Weights of a small mixture-of-experts language model, trained from scratch on English Wikipedia.
Size: width 192, vocabulary 8192.
Experts: 192 SwiGLU neurons an expert, 2 picks a token, a softmax router.
Training: a variant of SOAP for the experts, 327M tokens, 4993 steps.
Below are experts of layer 2 (counted from 0) of a mixture-of-experts language model. Rows are named router (the router's row for the expert), gate (a neuron's input weights, with its number), up (a neuron's input weights, with its number) and show model dimensions 48-95. Each number is 128 + 24 x the weight over its row's rms, rounded and kept within 0 to 255. Numbers have three digits each.
Before each expert's rows: "comes after" lists some tokens at least twice as common just before its tokens as in all text. This comes from a sample of Wikipedia text that the model never trained on. Tokens count by the router's weight.

# expert 25
comes after: "\n", "==", "===", "The", " =", " =="
router:137126100138107130120107092082174136128152135139124137148135114149108148137144130127127127134106178135149113162109143131109110107154118135067116
gate0:145122120139100094120114101088097117117122154132119088124147108160106112092154131137091114120150137132134118135143165157144103096106125128139140
up0:149102098139091138112120122114110108141098076110150102123105130075132138131134121138101135151173119128134124127118132134105125132131128119142133
gate1:154123139111134144126086164114140169090132189110139126119137136140135134124163141127144125140147157102118099127063146135097092096141130141140106
up1:106162109141109105119170120152110111131101082163150124135103141115139107120106124123122116112146108172126181107178149095173132175129100117120170
gate2:094129130156116113143081145158195141128121143106116135153085087179130155132094165103115111120139160105139089075136124146121107152145162092127139
up2:138144070106124130173119122116117091080148157103182105126156152164116119093137131115123169136149152112146153114131115076145116131144118117124123
gate3:115112149122124144160102120097140148100116142110119118175090096117103143140126107112104133151133169090174122136120100133137105141193149107087145
up3:104153182085165139135119142104150120133167125108103155148107112136123099105117110132089128121106088154139093144142175149157162110108164149094142
gate4:190139132130128135085088118136120129114156156135110128088171108127106140123121135175106108115129115087144141149159166127153118149080114127101135
up4:079117129155115156137142113133091147124084120075123120122105148143147091142116155080157153154122104130122134129093123086117158110157120094130153
gate5:112135134132088118130104144134123152118142139165124142150150100105143167105147123118129130133157132118132142099127126168113123119120086140114152
up5:123178112145136113131169173146145107118127115084148117116155147116136121145134125140083115112146155176141121134130133117125130115143132160145114
gate6:129112135139074050139119153154147113135144092160099116084118129127133117104133132093116124088143116169113125167128112122128120133119133094159117
up6:123103134107099101116096132112154121107135089116105110116110152113156094136095124092150132119146130162153130104133131133122148171109142148141141
gate7:122141146134151119119146113093196111140146118112123176143108136146128117161102185122168119122118125147127116112173171162136143146097111111101101
up7:124130144129139139138123099084160137152107164119102150152075149155132127177115144134162124122107148132131106122141174166142119133074128123087135
gate8:127139127151141173111088143098153120162150101110099154145123113096100082149145096108151092155157112097142120130120147130136121084137174104091156
up8:149139106119133118128105175125099131144135089122123124117140090107057128088113141143161148034120132169115087147107123152136162143137112167112102
gate9:095130137130090126145154117129157116133124092138133139135137074116126123116124179129165147140148143119148120108111150165136128116126095122104072
up9:105148142135132148103128083131135092135148103165129136143132109090139124128107143127143127104151123109142128144100146169141139107139090123113072
gate10:127105149172106073161126115111114178174137118099129138104169121058118103154126131118126120105144147095136117142117119169136125056136154122102097
up10:138127102061120158111095136154128088103141137121102120134119132175111141083128115109124106147116136141112142108083116084126138161145109151125133
gate11:143102079115136134138191103144097127156120148114131106164099173146094158144128116147110107152084127160113158181118128120124163178142094130120173
up11:142142085152097119169130096110138112101098112170103132140104112149139165122121090116141155125095086144141164148164116096132154103106083121118108
gate12:146178163141106151125174164149112114163150096182139132122127146148113140111087154101134159170176122136119124070138123099102100171105118169143153
up12:137145111125107093116105158130142120142124091122166130130130119116118145127066154090104119186100141135122133100177111106145125125141123092157134
gate13:113115150116157124174133101150120111157090168087121110129148113139138172168174169141138117112168119113153124112142096110123156131172141119098107
up13:123110081092110088133128176138151109107096118133150140207138131171134143140124131141106140115161106162139117143135115122082095178079125091156104
gate14:157145135164163148126145142151149128107142108098111098110134110169130087104110112146137182148113114125106108128146113115132144101111114108134114
up14:142099130127113147157101126067122093162096136139145164103140154106104163147149144129109107130145112127103124132125116141180136106084144139113113
gate15:111113134123138178133162126097141103115122157134149115143099097127138096155084180180121128129153147146108097113128131154114079132126138123140099
up15:091131099106116115179117105149101101103121118090113133116118149161146160142078121090110145125159165131072177123149130136126145102122110194136155
gate16:179146073158081167097124111139165114193108150113152146130108144128193128117154117144142105111126088153082152125107088149062099149128134108128147
up16:154159069164109122085143125106131153165112135139184128091115151094165152124102113159153127086149105118131126115089111158103102148129129143145139
gate17:106100137132135123085108175151071078154125084131103130133120093109145112131072134123131091122166134122129130123112115121127135106112133159120136
up17:167120115113156157159152116080138094152130111104083093137095127158154102118168124160097099136172149121135105113096106141107125121123146099112098
gate18:135124153135123154119156126140160130135115142133129158132115129095151152135133094114162129135149131088129140106138121116141120080155116168079161
up18:137108121115157118121125118102141088100122133156139112131126109122110157143116163111092084087148134142150122113112130124148104193141127116129121
gate19:110108136163161054105184113139130149112127132148111123139098111096113158171133101145091111105151115103111154108102121108146123120107137128100163
up19:149156149125163140089115127143184131065120122106125119119109104114128152140062069140157119107117120132158140096095094111122109105117115113127126
gate20:101132139119129109130143141130100139157142143105115131041153104144131098114117116157152127139131157088146117116128115109135145123136122089147126
up20:110124154143091161151088155136132123139148117162151107145097126114120154120113103126082133109125110142145096154140113131127090108088114154077144
gate21:078111123161161093140107123122119122093098193159166142129143109113126146070144115084111123107096126138134121142122186104163091136099125114089125
up21:140089147072121184064121098132139161113091140111170103128139139137096153118120143121142151141121155142085144136142107135093137106112147074083101
gate22:114165134064121141154120084109146152113147096113142122121100148142102115153164161128090161095158175105142172135118122139109082119102101125100133
up22:127117096087102099120108114117136136095148102138140133156121116107133110128163152106153103099154116145110154158096126172101113169090078149154155
gate23:096142118169115121139122126195141096121130116183114087129165136095118134082124119153122151134134171098114113143134153138167142132150098118127111
up23:153104123146117123142114146109144099133155121102143151156115197180124163176104145087142126177127142174135131152144136115131147109107183083144124
gate24:132115126142141095152140153165109161142120099139142111109136126129133081149123181108168145113140144138136123129101130147102137090122073127168128
up24:133100131119078119156142137117146150123100124087144135134094133159149104109134119122108122122159128156169130115121129165107131092140093150196096
gate25:161101098137153150118149152168147152171154099111086145120150148155119161083090125139134130152116153119164132156145136084138095113119147139139150
up25:112184124124076117099090142127141113112109114127117098157108102177082147101160147099134058107109113114111165102121159087073097136104147120141185
gate26:139124136126153105151073173097108139152164138148098152172126115133132106103111189150165123149109119118116099104129147113129095153074116110107120
up26:125114126129128109142106122092089135089139102093133131162117111123103118106124130096155143149127150110108135086132117131107139146144174104101157
gate27:133153163102162134089168135113145119123133131095096166117162086129096166159088136141115139124110093108084132115120145132184092141121128094150138
up27:130142181082127133123185117094126151111138113135118154129154134139116132164119119149157141117113100121091157123109139122153111152096145091123135
gate28:112126119161095149118145126154152108157145156124119131139162129125128099126158109140139124089130136116143096139144146176138158131128150166105137
up28:151111119164127134147091161131092127112112081152113151155100167124109165109145141141122098137124101093172118126111097139124150076155127202123115
gate29:165110093111160123105120135132112126123149095102127123114195075116106104141151086150117117121128143128064114121127137135131153125105112110134087
up29:083155108081099127132107107155119100152100165113129114143096126121118128132100112115137140113132139093121143122138125121124118094185123143169178
gate30:097158126135116140167095126111143141134139102173168096099103143138138100111162164149097113125120100129116163122114113104086137109136086163088119
up30:103125141100168125124145106154119130116148143131091153127154112135119136122149104117126121112138153140176096118124175153174113138124156091149123
gate31:154088109110133139101125116156152149145132174124113133097152123110129125120093171124156099132096134095158091139104149139145117132131133151114115
up31:184098126127100159107146141120144154111140161144110111103159111126140107122112152147168111113099103116140089147110138134153129142136116147121109
gate32:115105158138075105101149141135159117143167111146185103166103071069145167118132125139123112110144137121116146177116110139109126139119103116102123
up32:114130146160102113134126094151136140122105133119135146107153122170140068143156144127124118159141101131107135138121103143077124122173151153145132
gate33:126141121133114121137133134121124087166171138080126157141141161122136139107147114146160127146114121154129132143146184150151102134113142095104153
up33:105115121135113114132102116144116171116095125170119096087113107104129124151099148119091135128176137081105147104125093134118141128142151165182108
gate34:155163133130178121160121114154107098117127140111105100189120132096083136148101141101107106097133135083098138105158119121153126126093138101119118
up34:114140126126099135108076137165118152114141137192139126110114116142137109085144141151161171138094109137065118146077105133133133128114122163135138
gate35:084139135120131085130116139140119118125141142146151156090165138129104155080117147152113114152124123133163123133129119163150155091119181123112144
up35:119135128137161108155114122140120123137113151111159119120175133120157168099108105125095170134125125133151110147136122143184134154147142145091157
gate36:127114134100087114108107138169129140118137156112130144105143112131123140106130166103132070163097132096122163138104138149122107099088123132085176
up36:124089094130066131146189107156125146116158168118086097170148119132115120153075146108121142116132140106145142126125128133150112108126157122123184
gate37:135129130138173091112132078150150155131164146147169117054147102160164145137124165130107119153112152124082127084108154123119138116101129110132104
up37:116125118125138151120103135115139145114134134133114090139096122110149155086123146177113158133151182133117106073095075167139141121091155128153119
gate38:129102133174173135144156143120142068109132160133117089133155113110101123159123109119167126133113108147127131106142135133159144146176136152158163
up38:171134114126093140119118120105107125099175130093153144117128126143125118097102138126085123083158129159115126155136112156133116105108129112131102
gate39:140108159118109137101117145089166118138104123152110105097138162175121134119143135111134133094113109127154120153145093131155083155116119127123163
up39:103135103142095155097148140127095100097139122145139134130137121116155122146118114164155073165128128187065079138123132115086130101175121120138133
gate40:146078131137122148148134142120089145133094142152114095126106073131107117148142145116111134133100109155129154146159145124171142142116154181111182
up40:143110116133123097127089141184143139142150111156129097142128144181147167122111141136096086086114081119101160149156131140104086146147149109106147
gate41:143131163114188129133177160117119136077155168094122103181148142164136173109136125140111110159136137123139116160132103109111089172130131140165115
up41:128133119146184120117159171116117114098184161132146131151107144105132130107124109151063118148126142089158110139144114121096103160114129119134124
gate42:140084103166113109095134103130105098114124151124110131131109130160174117127155148159121144170126105167099127115138098123152115129131141104126088
up42:166109113159139126120157121132133096120133125131102104139150131137140140146140120164097145172164093148128103084155101124132113139128125100121088
gate43:158129165120115125090094124115143139113120134150136151167139116076098125140090121101112115088146135087160162133137114141098119133082120114134121
up43:138107098132141181167125148172094151130132142117121129114147135175181148124130177132138139091128116086113160146113146140163164136125158130095148
gate44:141103085122089136135126093106129121117131142162133119120104109111158176141159140129073132140119135122151110104104152166155076152181154141125177
up44:163091101111127096153105118150128124135136141173097177133159144114122140133168136151118122158105147164115111109121143132112139129130102113120149
gate45:163093142148182154146132163120145118153180150130154124159125085132119079142162133161152109158115127088090142114139126129138100135109147125156166
up45:132144130170105140111152128136133099156130139144137115149106180112119108165159160116129112104119159073098134097132143140122123144099122135133094
gate46:111162154092137131112143140103153143109166110154160114149097121135090135126153147166126130119146118125117146102075156142124091127138070120148124
up46:131149147110146111104119125112112155120184086162122114131085131126077143137145135173151123128161135115112129099080153147100105118160096138139137
gate47:130109125151127107113100114093163088128126180164123178147103118091098116132117129127142131131103136090135130138177178174115136113120164113141202
up47:164119133138148157121154115113194128150089167126110129168145146114144143094118134155141099118139110147133140163146099117136132124108116099125125
gate48:128132147134161147124100135133139169156134157141119109095100153152137102124127126097099134151112164182163107140112153091113094165124095104139125
up48:103137110129125100160124137105077132074074141124115113118169089119100143121135133131111128112135096081099154143162136157109122140152150106119162
gate49:122152151192106117071124114136138085096133141143097129147086121108122093142119174145127097121116105151114128102188170095163118156137154115138106
up49:174112181111155114160169146115145147135108138168129102130145126108095115132142119080147181142094116142146120116130095089122152145151144128124091
gate50:142141115119100140165156142119092179131121158072115150127129121137108159109119169148143157112132125124098155139125109101093136168113150124129153
up50:140178125122157120160189177114128156147161107074110135114135109145085162153094165147103126131133101144159153095143150101095143135109158113109145
gate51:130121124141113105132140114125122159114076176133117178133150095104141118129153128152154139096117140160129115104145126166054142125134142143114125
up51:103110122158128088133094095073105143157104133103101140156125104091128080141157139114121127089106128144116140119138110125115117120123155121097163
gate52:132103137145075155139136134111162134061178102124106147158116115159139113132103111120128130124140153089140123158096133106111109118132139135143159
up52:110117055127105140147147148194143106103108098134154068097147153131139143116136099097168114129129115150107134101130151157126121159136123153145165
gate53:117101119134122163127146100130151147153134153145155133160164128136134102125130137124106127142122102160147131158098119140119135138122140084109110
up53:109078139123099134132119100140130139128106151146131111122129121118105120111125142123144137151108118146159112087124134126123107126119160129124152
gate54:147123156150138100129147127158143115125139108155132156153120104130100088156092146129147122102082112125103139126165131084122096180105092140136123
up54:135154083185093136129104126135132093124137148111122089160124143159132083088155112145121104113143129158150133138073173139139081126093125160164117
gate55:136090141129145138138116143156179134182140119126117110131148150120120128142113121109114134108096164164120139138079094130148134083139148085109082
up55:136097130098142154140091117117145132171162150139102123162149159135112117157166089121134134110092142136131110149095083130118114080149126082093114
gate56:159116136172150140108112132125138099100101152107079121119108133131141144135122156071126132137100151157112099128133119086141103153137126086126155
up56:140111106159168112084109162124118115120134154106091129109120152115139114134088103091116115101134144156112124152131132066155130155141105120111116
gate57:098153146118105148126125111142139154133124155154107143162118129122149109161182152145098160150169100136160141124111125157095098107084154125117140
up57:126154116148091081151141160127118099176116101168140136128118133099112118106106156147110098079116119104144164147139129163127139131092150115114104
gate58:110131122177102111141099117185094139105114131077143112090146114126116096137118125139119177112120140148117075134151114135116132094126118119099157
up58:105131127134128124160105134094158147111124140082131116152132137122107091094162160127110175147121089111158091140100173128107130126140149160144137
gate59:115126093097148069122108126133108160172149137139100111121136143125126117159131144140088166152130197128145125145128133106140111092155102073116130
up59:110114138126121130177142173127183140126111145078128138147097157112099133141102122087133130138104091127143110119153118139102128122111158114102128
gate60:094135134157127104131165120115129078144130112125131156154112079129104105097150128115102108094167129138093114135153124140126132134144150138146103
up60:089122125129121131114134124096125108125094109119117133189133064122113112103167105095102115098163127146090110140128089134121156132150139154127106
gate61:143137131145174159118143133109108120104186153164141147162125108120094117118136140077098117118106111127125135141140161138147128137109144143101089
up61:128147124140136085117121143149132136156066075114113125081141150156132135168127154137145093125143122136117081101101101102130127124115122103128120
gate62:106117120103123171130143133165103133100137115127114174106129117118110140162120158139156123145094135109118146147120119072099100130111118150129119
up62:121115111118135144121128109125137134115151129105111149137140138126126093158137140156103079109093100127103129152141136077109110181086132128124115